Below are experts of layer 12 (counted from 0) of a mixture-of-experts language model. Rows are named router (the router's row for the expert), gate (a neuron's input weights, with its number), up (a neuron's input weights, with its number), down (a neuron's output weights, with its number) and show model dimensions 0-127. Each number is 50 + 10 x the weight over its row's rms, rounded and kept within 0 to 99.
After each expert's rows: "gets" lists some tokens that make up at least twice as much of what it gets as of all text. This comes from a sample of Wikipedia text that the model never trained on. Tokens count by the router's weight.

# expert 20
router:56 23 63 55 44 45 46 49 60 51 65 47 41 60 49 54 51 36 47 47 38 59 39 32 49 50 58 29 42 41 48 67 56 37 28 55 66 32 45 62 44 50 65 55 73 35 51 62 47 60 59 40 46 66 35 50 54 61 50 53 36 74 70 46 50 54 38 42 58 51 61 49 51 77 52 45 59 33 54 61 58 49 53 50 51 54 53 49 49 40 44 56 70 61 40 68 53 52 63 63 52 48 42 54 55 52 49 50 59 49 49 54 57 47 62 58 37 56 63 57 52 43 47 52 56 53 57 69
gate1:42 51 48 62 59 45 52 47 53 59 63 48 60 35 40 65 59 52 59 47 38 53 46 40 36 59 61 41 62 44 46 49 65 28 49 36 33 27 48 61 53 49 44 51 68 63 39 50 39 33 38 42 60 65 45 49 50 45 46 55 33 55 36 53 51 59 38 53 59 49 49 49 55 51 56 38 51 49 64 41 42 49 49 45 38 38 51 39 63 42 65 28 52 57 58 72 58 44 58 51 54 49 40 64 59 55 46 59 33 64 54 38 49 52 67 59 50 31 69 42 38 64 37 50 53 42 43 72
up1:33 43 62 58 46 50 49 44 42 63 51 54 48 73 64 63 51 57 50 61 44 53 53 57 39 42 41 52 59 48 46 49 58 59 31 52 48 63 49 44 61 33 33 48 43 50 52 43 60 60 59 40 45 51 26 50 68 59 59 26 54 40 56 27 56 43 41 39 48 58 45 54 43 46 57 61 52 56 34 58 55 48 57 31 41 39 38 54 60 57 52 59 44 46 63 54 61 51 35 41 49 58 65 33 67 41 35 58 70 44 47 43 46 36 37 44 58 49 41 64 38 68 54 65 56 51 48 34
down1:55 41 55 49 65 66 43 52 56 53 44 54 50 26 60 40 35 44 51 40 49 35 59 38 56 50 55 71 39 45 45 56 33 45 29 59 29 53 51 46 36 62 32 64 55 57 70 34 34 45 47 52 42 54 46 45 50 56 61 37 28 54 43 59 58 40 52 43 48 44 61 54 50 54 35 69 62 46 69 61 52 71 59 70 48 44 35 48 44 58 56 47 48 40 58 42 66 61 55 44 46 41 48 49 50 46 53 51 49 54 60 65 50 54 50 56 41 56 57 35 65 47 64 58 39 39 51 59
gets: "hi", "mp", "u", "i", "hu", "ang"

# expert 9
router:36 66 42 54 52 73 51 42 62 67 29 49 53 53 45 42 60 51 50 50 46 35 47 54 63 48 62 54 45 43 65 38 53 48 83 40 27 50 45 42 58 39 36 34 52 61 30 48 64 68 34 63 58 45 59 50 42 47 49 53 49 46 45 64 44 46 55 61 45 59 48 55 44 37 60 48 55 64 44 37 50 64 40 52 41 60 42 54 51 62 42 47 55 39 44 52 38 32 40 45 60 44 26 38 45 51 55 44 51 71 39 53 48 44 50 38 48 44 46 52 51 61 47 54 37 38 35 43
gate0:53 26 64 45 48 37 50 57 45 46 59 62 45 54 37 51 47 66 43 45 49 51 56 47 55 50 58 33 50 24 37 64 62 39 49 42 50 49 43 74 60 40 44 64 50 68 54 44 49 48 24 64 45 64 41 23 45 35 44 58 49 61 53 51 45 39 56 62 71 32 57 72 48 62 48 48 48 55 49 52 53 43 56 47 44 35 63 61 45 49 44 52 48 57 59 52 56 62 51 56 29 56 46 52 56 36 48 53 44 30 56 47 75 50 45 48 45 55 49 47 51 61 39 61 52 50 39 58
up0:71 53 34 65 40 37 60 52 65 42 30 35 43 38 50 57 44 38 61 56 54 50 54 47 59 51 43 51 57 57 41 48 39 56 48 49 62 53 29 42 40 52 67 36 51 45 55 60 49 57 47 40 56 42 38 60 38 47 64 43 41 56 47 61 71 38 60 61 53 56 40 46 42 45 31 31 56 54 37 55 44 35 59 48 48 65 27 57 47 61 63 56 47 46 56 56 37 60 34 48 26 57 46 50 46 67 44 63 39 57 45 48 40 51 56 56 39 64 65 46 51 54 63 44 59 59 65 55
down0:43 56 45 57 49 55 23 55 37 43 47 59 40 47 59 43 36 58 52 41 40 54 50 47 62 52 28 52 62 38 46 56 47 68 62 49 28 79 47 40 34 49 54 58 60 45 63 50 39 55 43 59 57 41 39 47 50 46 32 37 57 50 50 48 42 45 40 52 45 74 43 53 51 46 52 60 63 52 53 44 69 33 42 50 43 49 47 45 51 23 51 55 65 39 64 47 56 71 56 52 54 47 64 45 59 44 55 70 58 41 56 63 59 51 34 57 66 59 51 65 48 42 41 45 58 57 53 44
gets: " 3", " 1", " 2", " ", "1", " 5"

# expert 0
router:48 60 59 53 50 64 51 50 66 61 30 53 59 49 46 44 49 46 45 56 64 38 50 58 58 52 50 46 54 35 57 38 57 47 90 48 45 52 39 47 62 44 32 36 56 65 30 47 70 66 27 80 61 43 57 47 41 54 58 53 65 40 42 58 42 46 62 63 53 56 52 50 52 35 55 55 62 65 43 41 50 53 38 53 40 54 46 34 48 44 38 32 47 43 47 48 41 35 49 49 56 54 44 48 43 42 56 40 54 70 44 48 46 38 59 50 46 44 41 43 47 60 46 58 31 51 47 47
gate0:39 35 57 32 41 52 45 51 55 52 55 50 37 41 40 40 40 30 48 49 43 35 56 45 50 35 46 60 61 59 40 56 53 54 35 47 66 40 39 29 55 53 43 48 55 45 60 70 48 69 57 45 34 52 46 58 56 46 50 44 74 71 50 55 38 54 58 43 55 61 56 50 39 45 48 58 54 37 28 49 48 40 49 35 69 45 43 43 38 30 45 35 51 30 46 50 51 32 52 47 58 49 39 51 43 60 59 35 52 49 43 61 68 54 61 63 51 55 68 55 42 51 56 36 48 61 38 62
up0:28 42 64 48 46 61 38 57 37 53 61 46 59 40 55 45 56 50 54 44 58 22 57 42 56 51 62 45 40 58 51 29 45 39 39 54 52 55 35 45 48 67 64 62 54 44 57 60 46 34 53 56 46 45 40 49 43 28 55 29 64 49 47 46 56 57 57 65 42 51 48 53 48 41 42 50 50 42 41 39 56 55 48 47 57 52 40 38 27 56 47 43 59 52 61 51 66 44 58 42 57 59 50 43 62 59 69 36 58 54 55 56 78 50 75 52 59 44 59 37 53 41 50 42 41 77 46 53
down0:51 28 50 53 54 27 50 26 51 53 29 58 45 41 42 43 43 45 53 59 47 47 62 42 54 36 46 25 37 64 51 51 49 47 76 40 50 50 48 51 35 47 60 49 54 64 57 48 40 62 44 66 38 46 51 28 30 55 61 39 38 66 61 52 44 55 36 43 62 53 58 48 43 38 45 64 50 52 62 48 75 52 45 71 35 58 62 50 55 38 55 52 33 47 54 46 42 35 51 70 36 39 50 46 52 43 64 46 49 57 52 50 41 51 51 54 53 50 46 60 45 36 57 57 57 52 51 42
gets: " of", " at", " from", " for", " by", " on"

# expert 11
router:49 40 55 50 52 28 54 62 46 68 62 52 53 52 57 54 28 55 58 43 33 55 71 43 48 55 51 72 51 63 38 47 57 28 32 51 44 47 53 34 38 60 56 68 27 33 58 40 32 34 45 56 35 47 42 30 48 47 44 46 37 60 51 55 50 58 50 46 49 39 46 43 39 53 29 51 42 40 59 56 56 35 55 45 58 44 53 60 33 50 54 58 55 55 39 58 67 50 54 48 34 48 65 52 40 47 48 40 61 36 38 42 52 56 50 68 52 60 46 49 44 57 55 49 40 66 52 48
gate0:60 35 57 24 37 63 52 60 58 66 49 44 51 41 39 60 38 37 46 37 32 47 53 29 48 62 53 57 48 62 40 45 48 42 55 57 38 62 55 54 58 67 67 56 31 61 54 46 61 55 35 54 36 50 52 55 41 46 48 45 33 49 40 35 52 47 66 31 49 42 48 45 51 67 39 44 55 61 39 39 56 52 57 36 60 58 46 39 53 50 53 48 70 49 43 60 51 62 59 62 50 41 51 61 50 49 61 38 42 39 47 49 47 52 77 65 52 62 57 65 57 59 57 39 44 62 33 48
up0:57 43 41 39 37 63 62 40 57 44 46 58 65 28 40 39 46 33 53 39 63 57 40 33 40 48 44 17 70 33 45 56 69 35 45 61 56 59 49 48 45 42 55 63 56 44 40 47 50 77 41 38 58 52 46 43 45 45 61 53 46 50 51 42 51 60 48 58 45 67 61 45 42 41 46 60 40 49 62 53 32 50 50 36 55 40 62 46 50 56 62 45 53 46 44 43 62 48 46 47 45 79 49 44 59 48 61 55 40 45 61 48 45 52 50 58 51 57 56 44 59 42 30 46 33 59 57 41
down0:30 57 45 38 65 49 54 55 44 51 55 52 40 58 53 50 58 55 65 42 42 42 28 65 54 42 49 44 54 57 54 69 76 45 54 17 49 48 56 42 44 42 52 47 43 42 63 51 55 38 39 43 63 56 67 52 49 53 56 58 38 42 44 61 46 52 49 69 48 43 56 45 62 49 39 36 55 59 38 58 60 57 54 37 51 50 44 63 68 36 66 55 51 68 48 43 56 47 36 58 38 51 45 45 60 37 31 49 59 62 64 57 54 32 53 35 48 44 34 54 41 46 36 50 39 65 39 49
gets: " B", "a", " b", "B", " sp", " Sp"

# expert 22
router:37 46 53 50 29 42 41 66 35 56 65 44 35 37 52 57 61 31 59 48 42 56 51 49 42 60 26 45 50 48 45 58 43 54 34 56 63 41 42 48 49 43 51 52 38 32 65 57 35 49 63 49 43 53 45 65 65 46 45 61 53 61 50 38 66 49 39 42 56 29 55 61 48 58 47 56 56 52 61 41 51 41 55 43 68 46 61 41 51 45 58 50 49 67 64 51 53 48 58 58 50 44 57 63 40 62 41 58 49 22 58 37 55 67 44 53 50 46 54 70 78 44 47 40 60 58 58 52
gate0:34 43 54 50 38 54 33 53 51 68 69 39 39 30 57 46 53 35 71 46 46 55 47 40 49 45 38 70 59 38 38 52 40 60 44 60 48 35 60 44 50 45 45 48 30 46 60 53 39 47 46 38 38 54 46 52 47 63 42 70 50 57 54 55 36 66 54 59 71 40 54 55 53 71 57 40 62 46 34 51 40 66 63 44 67 58 53 32 47 44 71 55 46 49 50 45 50 42 55 43 58 45 46 61 47 59 52 51 59 52 56 53 65 47 49 51 29 46 64 63 68 50 53 41 57 41 36 41
up0:53 33 48 44 65 63 56 59 37 46 51 32 38 69 43 65 45 45 59 50 54 60 48 45 27 59 32 52 65 44 55 48 32 32 61 52 28 65 43 47 33 53 37 60 67 42 55 55 42 40 66 53 42 40 65 52 59 55 42 53 39 52 43 47 43 54 33 31 46 43 56 39 48 62 39 57 51 55 39 47 40 42 55 65 43 51 53 57 35 45 44 49 36 49 63 44 40 61 42 48 52 49 51 37 54 52 38 41 70 46 40 45 45 39 42 69 61 40 52 55 42 64 39 40 45 56 62 49
down0:33 53 66 70 60 57 50 70 55 38 45 53 61 37 52 62 47 57 43 51 58 59 49 51 48 48 48 69 37 44 64 58 58 24 50 62 54 64 45 43 77 65 46 35 51 35 35 50 58 40 52 33 50 36 52 38 42 43 55 58 45 57 63 38 50 39 44 59 46 64 50 57 49 51 56 51 56 51 56 48 55 55 38 55 58 44 54 39 61 30 44 53 66 51 52 46 51 58 58 63 46 39 63 40 48 53 51 58 42 65 57 55 36 63 60 57 52 31 25 36 54 38 59 53 56 43 62 42
gets: " re", " Re", "ho", "com", " Ho", " Com"

# expert 1
router:48 63 47 53 57 62 51 51 60 57 27 50 60 53 44 48 56 52 46 51 56 36 47 64 57 50 66 44 56 29 57 42 49 44 83 42 42 49 39 37 56 45 40 34 57 66 28 52 68 64 42 67 56 39 67 46 41 49 49 55 49 37 38 71 40 35 58 65 49 60 46 56 41 40 61 50 55 63 37 48 49 70 35 44 41 55 44 41 65 45 41 38 58 40 43 48 38 38 51 45 69 49 42 39 38 54 49 44 45 66 44 49 45 39 47 43 50 41 42 46 51 51 51 62 37 37 48 50
gate0:35 43 58 52 54 57 44 59 44 47 59 43 39 39 56 38 47 54 67 53 44 53 53 56 46 52 53 46 47 52 40 60 40 45 53 47 41 55 70 49 58 42 61 36 62 44 50 52 46 50 60 49 55 38 54 51 41 26 44 45 61 32 35 46 54 56 57 35 52 48 58 48 39 72 44 40 57 46 49 66 48 69 61 33 43 36 57 64 56 39 41 33 34 64 42 74 82 52 35 49 48 41 50 67 53 38 28 40 59 41 53 34 50 47 53 54 43 62 58 54 48 48 64 57 65 43 50 61
up0:55 50 45 60 39 31 43 49 44 59 49 63 38 50 71 49 52 47 38 47 56 41 48 45 49 40 61 66 60 53 40 39 49 59 50 55 53 55 40 63 57 53 56 54 53 41 71 40 52 50 38 40 59 56 75 54 57 47 35 50 58 65 89 63 65 31 61 58 62 51 41 68 53 48 58 51 39 64 50 50 38 73 49 56 37 50 48 46 38 51 47 63 59 52 53 41 42 41 41 46 52 49 43 52 48 61 44 59 41 70 51 42 57 42 42 68 49 51 55 62 56 56 34 51 30 59 45 57
down0:48 63 53 48 40 35 49 64 56 52 61 40 59 49 49 49 73 60 58 55 52 53 50 62 56 54 60 21 54 45 34 48 43 58 43 43 38 44 59 25 55 59 44 36 33 63 49 47 60 47 38 51 62 38 27 48 55 59 35 49 52 59 30 51 49 65 37 46 41 50 55 41 63 46 53 37 36 41 57 57 54 51 45 37 55 53 63 63 58 48 47 64 68 65 49 69 55 52 55 45 33 57 60 59 31 54 49 44 62 40 51 48 30 50 39 41 55 54 47 43 51 45 62 47 57 42 62 31
gets: "s", " S", "as", " (", "S", "us"

# expert 13
router:51 66 57 42 68 38 34 47 58 67 48 27 57 52 26 48 56 38 54 63 42 50 62 38 45 65 41 51 51 63 55 50 34 45 57 62 41 37 51 45 47 49 48 41 56 61 38 52 50 54 51 51 59 62 51 48 48 47 26 47 57 51 45 48 37 52 36 47 56 38 61 30 51 57 42 41 58 64 48 43 76 54 49 52 50 51 63 51 47 57 62 44 63 69 35 43 56 60 40 49 51 56 60 43 41 64 29 30 47 60 48 47 65 50 52 38 46 56 72 33 33 58 59 55 56 46 45 45
gate1:52 53 52 47 36 39 62 45 65 50 54 51 56 35 46 61 43 55 48 42 60 45 67 31 49 52 41 66 62 71 51 51 49 31 47 75 43 42 74 58 50 47 53 49 53 56 52 47 45 37 38 51 51 49 51 47 46 46 47 41 71 67 54 58 52 57 30 45 48 39 52 55 40 68 42 43 55 44 56 34 54 49 60 66 52 39 43 59 45 53 49 65 46 56 44 55 58 56 46 32 68 39 55 52 50 44 36 21 46 50 48 51 51 38 53 52 48 67 53 28 31 59 60 41 51 27 62 53
up1:48 35 46 54 57 59 48 36 55 40 55 48 35 43 44 58 62 54 31 46 42 47 33 48 34 53 46 45 35 39 52 42 57 56 54 43 50 41 37 40 23 60 46 38 46 63 55 49 54 47 43 46 32 52 70 49 53 62 53 63 45 59 38 49 55 46 51 53 52 37 55 53 50 65 39 47 36 31 41 44 55 50 62 53 51 64 24 65 35 55 39 75 46 53 57 43 49 51 30 37 55 47 51 35 49 50 52 73 38 37 48 44 45 55 41 32 42 38 31 51 45 59 43 47 47 67 55 51
down1:73 50 54 45 29 54 56 51 44 46 47 40 39 57 59 44 61 56 60 57 60 41 41 41 70 32 48 48 56 58 37 48 68 51 44 39 49 39 44 37 53 46 61 54 26 44 61 66 42 34 67 48 62 44 49 40 56 35 65 42 50 37 51 52 46 45 54 49 46 55 39 58 49 37 71 50 56 46 62 39 58 61 56 46 35 41 59 40 59 42 43 43 45 66 47 46 63 63 62 55 58 39 63 60 47 59 28 41 43 47 54 50 53 30 45 78 50 60 60 52 44 51 56 51 45 44 33 55
gets: "ta", "ma", "ia", "na", "ba", "la"

# expert 14
router:72 52 53 56 51 55 48 38 50 31 21 48 48 46 60 53 55 38 36 53 54 48 63 35 31 60 63 49 37 60 58 48 43 35 62 73 44 39 52 41 59 56 65 58 63 41 43 55 62 56 34 48 61 62 56 50 32 38 37 59 47 50 53 57 61 40 59 75 59 52 46 40 63 54 59 52 54 57 55 50 30 62 46 56 57 57 55 36 58 39 35 53 52 57 60 45 31 44 53 55 64 44 53 40 53 52 45 50 55 53 43 64 55 60 46 43 55 50 50 30 36 59 63 46 57 38 43 39
gate0:60 41 38 64 53 48 42 38 36 47 43 41 56 38 53 39 46 50 49 39 53 56 57 33 35 48 57 72 60 56 47 67 43 73 38 61 52 44 56 60 57 55 60 57 56 37 48 55 30 35 39 59 70 60 55 60 45 52 40 53 38 60 47 52 58 56 42 55 40 51 41 35 71 65 52 50 45 57 51 51 49 30 51 57 46 25 43 47 47 53 53 44 51 61 48 52 67 53 46 43 55 35 62 57 26 64 67 57 48 48 63 53 64 60 35 53 64 59 47 52 40 36 69 46 38 51 54 59
up0:52 54 53 52 36 47 52 52 48 53 50 46 62 52 53 47 38 48 63 52 50 60 63 54 27 39 46 55 53 60 52 58 54 36 56 60 68 68 69 58 35 43 51 48 66 53 49 67 43 50 59 51 57 54 49 49 49 52 49 52 40 39 22 45 43 63 40 41 47 66 31 45 55 48 50 66 57 62 44 43 48 59 58 55 58 40 40 54 48 31 49 38 40 45 40 37 47 36 39 57 76 47 45 52 38 60 51 51 56 55 43 26 66 51 41 45 33 61 46 55 41 41 75 52 35 63 52 70
down0:45 45 49 70 25 61 55 57 43 45 26 44 46 50 61 49 33 54 51 29 56 35 34 39 62 43 38 44 44 47 43 51 44 54 49 46 50 32 42 49 57 50 46 50 36 61 47 50 46 35 58 51 51 72 52 62 52 51 50 60 42 36 53 39 51 39 52 46 29 61 28 67 38 42 55 63 45 47 50 43 70 40 38 52 52 52 64 55 56 50 65 46 54 36 39 63 50 36 64 43 57 39 41 47 63 45 37 53 59 41 54 50 56 50 42 66 32 47 52 67 37 54 44 60 64 56 41 40
gets: "\n", " Ar", "==", " University", "al", " Air"

# expert 23
router:49 41 45 53 53 45 53 46 39 50 69 60 39 53 53 66 58 59 61 37 46 43 61 42 50 55 43 53 56 56 43 54 57 46 22 52 61 65 50 62 40 53 55 66 53 53 78 42 31 47 63 34 42 54 38 56 64 49 45 36 49 42 44 40 65 49 50 37 45 34 53 48 66 67 34 35 42 38 56 56 51 31 45 56 50 53 45 48 40 61 53 56 41 45 62 64 66 76 61 47 42 67 69 59 65 48 52 58 49 37 66 42 41 53 51 48 51 52 59 58 54 42 56 42 65 53 55 50
gate1:47 36 54 32 51 57 57 45 47 60 48 62 35 41 32 51 50 45 48 53 47 36 62 39 61 47 45 53 51 45 40 40 31 61 55 51 46 53 48 43 45 57 53 63 61 61 43 45 55 62 47 44 45 73 26 58 54 48 54 42 37 43 31 57 63 37 67 43 51 39 44 64 55 71 36 42 55 40 58 38 58 37 50 33 50 56 63 42 50 40 51 53 62 49 69 73 56 50 67 48 49 52 45 53 53 39 64 53 51 57 56 57 61 51 67 42 59 55 68 57 55 60 69 59 71 52 53 35
up1:49 48 53 27 55 52 32 47 60 41 45 56 34 44 28 43 71 49 46 45 63 40 53 49 49 44 54 60 43 49 60 44 54 71 60 52 61 53 39 54 54 55 53 52 62 51 48 49 61 47 33 56 61 52 37 47 56 46 32 51 54 40 39 53 33 44 52 48 64 46 39 62 83 69 44 37 45 39 43 48 47 58 28 33 43 47 31 38 42 55 62 45 50 48 60 68 56 53 69 64 44 55 37 61 48 60 52 52 52 50 60 56 51 43 68 62 63 45 57 44 48 72 48 50 41 47 46 42
down1:44 60 55 46 32 53 53 48 32 47 52 53 42 64 62 48 37 37 58 51 47 50 35 66 46 50 61 46 57 43 56 39 44 50 53 66 51 58 66 50 38 46 28 43 42 65 33 59 72 53 66 53 45 50 51 58 51 56 39 41 33 56 62 48 53 62 59 59 60 54 59 36 41 62 44 61 42 50 38 58 58 36 58 49 51 26 40 64 61 72 44 48 52 46 52 42 51 53 36 39 51 60 66 45 47 57 41 55 57 49 27 53 52 45 40 70 26 47 48 64 59 49 47 69 46 56 55 43
gets: " M", "z", "M", " J", " Z", "ult"

# expert 24
router:44 57 51 61 66 58 52 48 55 50 33 39 65 44 44 47 57 42 43 51 54 40 41 63 56 45 60 45 45 33 61 43 46 44 83 49 48 44 41 48 43 45 40 39 50 59 20 48 58 56 40 53 59 52 72 50 41 49 54 58 50 50 42 48 46 41 51 69 40 59 44 43 50 36 66 57 57 54 38 38 42 60 34 51 43 52 36 54 59 52 39 35 65 41 57 37 46 30 38 49 63 46 45 46 50 53 37 55 60 74 55 45 53 28 48 44 59 48 45 27 54 52 58 58 41 31 45 43
gate1:49 38 45 50 51 44 48 51 49 59 50 51 42 39 61 38 65 52 43 32 43 48 45 44 42 44 46 69 55 50 46 59 62 67 55 70 45 40 51 47 44 48 66 52 60 41 39 58 38 44 36 49 38 56 58 41 37 49 49 37 44 53 39 40 74 57 36 28 46 50 55 42 50 50 25 55 50 39 50 56 35 45 37 49 65 59 48 60 66 44 49 40 51 58 52 48 41 40 50 46 64 44 63 54 47 37 31 37 50 39 59 35 63 46 58 31 67 53 54 31 67 54 51 57 54 25 33 45
up1:57 46 32 42 48 40 49 51 34 37 65 47 54 57 38 38 67 24 52 35 56 49 58 39 37 50 55 42 46 64 54 30 47 54 46 52 54 52 42 48 43 42 62 37 40 47 47 65 29 58 37 50 27 58 39 53 52 58 50 52 53 76 47 46 49 49 48 51 28 56 66 44 50 63 48 59 55 51 49 47 66 48 52 51 55 52 37 55 30 69 51 51 47 57 49 60 52 40 61 39 61 41 45 72 26 58 48 55 45 69 55 60 64 51 40 57 55 53 58 42 65 46 56 59 53 50 52 66
down1:45 40 44 69 66 56 44 61 50 34 53 41 61 51 49 51 52 52 43 41 78 33 57 71 54 56 59 56 61 62 47 56 57 54 61 58 32 44 54 39 51 50 37 56 37 47 51 40 51 52 24 40 40 37 59 30 36 45 45 49 62 64 49 34 51 39 47 40 56 36 50 43 40 29 53 50 41 44 42 38 64 59 58 48 29 53 48 54 52 33 45 45 54 51 41 51 55 42 54 59 28 46 60 45 39 47 48 33 65 50 62 36 50 46 40 37 53 38 47 58 58 39 52 52 55 43 35 40
gets: "ation", "ment", "tion", "ion", "ction", "ing"

# expert 45
router:57 68 48 56 62 78 54 43 56 49 45 44 56 45 51 53 47 45 47 59 55 56 33 65 52 49 64 40 41 41 54 60 47 49 72 50 64 44 48 43 60 57 42 36 53 61 31 59 65 58 47 61 43 30 61 49 47 45 37 64 46 28 36 51 46 36 62 67 45 56 48 56 38 40 71 40 55 49 36 54 41 65 36 44 53 48 45 41 69 28 52 36 53 57 35 38 48 46 57 44 65 47 47 35 43 53 60 42 43 56 48 49 48 31 54 55 52 40 44 39 65 48 48 62 41 36 49 54
gate1:57 56 52 54 47 56 55 58 58 58 73 45 45 63 60 48 47 43 62 55 54 51 52 43 51 54 57 59 49 37 54 44 45 34 41 59 45 48 57 60 45 52 51 50 62 33 56 88 46 58 65 48 38 46 44 46 59 37 73 39 52 43 45 60 44 43 55 51 49 55 53 72 59 63 53 57 48 32 70 52 45 58 61 37 51 44 61 35 48 34 48 36 42 37 43 34 52 39 57 46 44 53 58 46 56 48 58 70 70 49 44 47 55 51 58 44 73 70 58 31 58 48 48 57 50 37 70 50
up1:43 53 45 47 51 42 54 59 42 39 60 61 35 60 65 44 53 64 45 59 49 50 58 35 30 51 41 79 59 50 43 42 54 43 40 40 62 47 64 46 44 47 48 43 39 47 46 47 50 36 44 41 50 37 32 64 46 42 56 46 43 44 46 45 54 46 42 56 34 58 41 59 32 54 56 54 62 36 71 45 50 37 53 44 66 10 56 51 60 44 38 43 59 56 62 71 40 61 55 45 51 31 61 54 60 59 56 54 66 48 35 39 53 44 43 67 55 42 47 47 57 52 50 34 48 50 51 49
down1:39 50 35 47 45 42 61 45 62 47 59 43 29 50 74 52 60 52 41 42 61 54 50 44 48 54 58 54 62 73 40 48 43 43 60 47 55 54 47 36 41 62 57 62 41 70 16 35 51 40 37 44 43 50 52 61 51 57 49 46 56 57 38 45 43 59 46 59 39 35 52 52 48 33 48 49 54 48 48 46 41 37 55 63 43 50 46 67 77 47 34 55 44 51 58 40 46 39 72 44 40 39 44 61 47 46 54 42 58 63 35 48 53 58 42 56 44 50 48 53 38 48 33 58 46 20 53 45
gets: "s", "es", "ers", "les", "ies", "ations"

# expert 42
router:66 57 37 52 55 54 65 46 35 52 45 57 41 62 40 33 54 42 29 43 50 39 58 54 46 40 52 46 54 35 57 49 46 47 58 41 50 67 26 36 44 57 43 33 58 59 48 59 39 59 36 56 40 60 56 53 31 51 56 48 47 63 65 57 37 37 50 63 58 33 55 39 36 55 63 46 37 64 66 40 57 47 59 46 51 47 41 52 58 41 58 48 56 44 42 37 39 34 54 44 40 57 68 56 27 31 62 65 56 58 67 66 64 52 55 60 42 50 57 55 50 54 41 40 56 51 41 45
gate0:57 51 48 54 52 51 70 34 39 59 52 51 41 51 49 42 44 45 41 53 57 40 47 54 56 30 45 72 41 33 45 44 64 43 50 48 64 53 29 54 37 43 61 55 70 39 55 51 46 52 46 55 33 33 51 54 41 35 43 52 59 49 48 35 61 39 53 57 66 57 40 41 52 51 40 42 55 51 52 46 42 55 69 45 67 49 53 48 56 20 42 44 34 51 46 45 66 45 57 37 41 43 50 37 35 44 46 59 54 54 37 66 59 64 69 54 43 43 70 48 40 30 56 55 47 58 65 43
up0:51 58 53 60 47 48 53 64 37 41 54 44 51 47 41 52 48 29 46 35 49 57 61 45 56 52 48 53 49 38 41 50 59 46 53 54 48 59 58 53 48 47 50 44 46 43 60 51 37 47 44 50 32 37 62 64 15 51 54 41 71 53 51 58 58 50 58 48 62 45 57 41 64 68 56 42 56 49 67 70 46 54 50 31 62 47 70 45 37 52 58 50 45 41 43 49 47 30 71 42 46 34 52 54 42 45 43 66 48 50 51 57 65 63 57 57 54 40 83 52 48 42 74 57 56 39 44 56
down0:53 54 45 52 69 64 53 59 41 49 57 41 52 37 54 40 44 48 67 56 41 55 48 49 69 54 44 54 52 51 40 52 37 46 34 51 70 55 60 36 57 67 57 53 34 56 62 46 67 50 56 62 49 50 75 54 45 64 58 48 31 46 43 42 42 48 51 47 50 44 24 41 63 50 44 43 59 56 53 47 70 51 55 61 49 47 52 43 52 42 50 49 44 58 56 52 57 64 47 77 72 49 52 58 39 50 30 71 47 69 59 46 53 63 50 54 52 40 58 67 42 28 64 47 43 42 43 53
gets: " |", "'", "bu", " Har", "}", " Ma"

# expert 30
router:55 42 57 41 49 51 53 56 43 43 51 45 63 57 45 49 59 56 48 45 70 34 33 53 59 53 40 45 48 32 54 47 48 69 54 40 54 33 72 47 58 59 40 43 48 48 41 59 51 48 34 71 64 51 44 59 54 26 60 46 46 39 42 43 48 32 64 63 51 62 54 58 49 36 53 60 54 49 47 30 49 53 42 71 63 54 58 41 28 47 60 50 40 51 45 32 37 49 59 43 54 38 46 29 30 52 58 39 60 55 41 42 46 39 76 58 57 46 50 50 43 38 49 45 45 51 42 62
gate0:37 57 70 56 34 50 48 57 44 40 42 59 54 44 52 39 39 44 35 50 55 64 47 37 65 50 52 61 62 37 72 41 52 49 51 25 44 38 49 54 76 61 66 45 53 48 44 44 52 45 33 45 42 66 40 49 49 40 55 57 53 59 65 48 56 55 43 42 45 56 53 55 40 64 37 44 32 46 46 47 47 36 46 42 58 46 42 57 67 38 44 30 66 58 37 36 40 48 52 45 65 40 56 49 32 35 56 48 45 49 50 38 60 52 66 47 44 43 47 49 29 54 68 39 62 60 63 53
up0:56 55 71 55 49 38 53 56 58 34 54 46 30 52 35 51 68 38 56 64 43 64 45 32 32 54 42 56 61 33 67 52 67 67 54 63 39 55 48 48 54 54 50 37 37 49 54 59 54 50 42 55 46 48 55 46 45 57 67 52 50 41 72 56 40 66 42 41 48 48 45 39 55 46 44 54 39 59 36 49 50 36 42 45 67 54 49 49 46 37 37 37 51 56 46 52 47 31 50 42 52 44 45 56 34 51 68 36 54 73 39 51 29 39 59 56 48 52 61 35 40 70 51 46 52 55 35 59
down0:63 44 32 41 47 52 43 34 52 48 58 40 66 76 49 51 58 45 48 60 43 39 40 43 46 51 49 53 60 42 64 39 49 48 53 55 57 48 41 44 65 58 59 59 63 47 46 49 44 63 37 61 55 38 61 64 46 46 63 70 58 53 47 42 41 42 57 54 45 47 73 42 44 38 42 60 58 40 47 49 65 47 52 65 55 40 53 62 45 54 62 55 53 50 61 44 33 36 44 55 26 41 46 75 43 42 53 21 49 53 37 63 47 57 62 49 31 53 54 36 53 46 51 30 35 41 51 46
gets: " in", " In", "l", "In", "el", "il"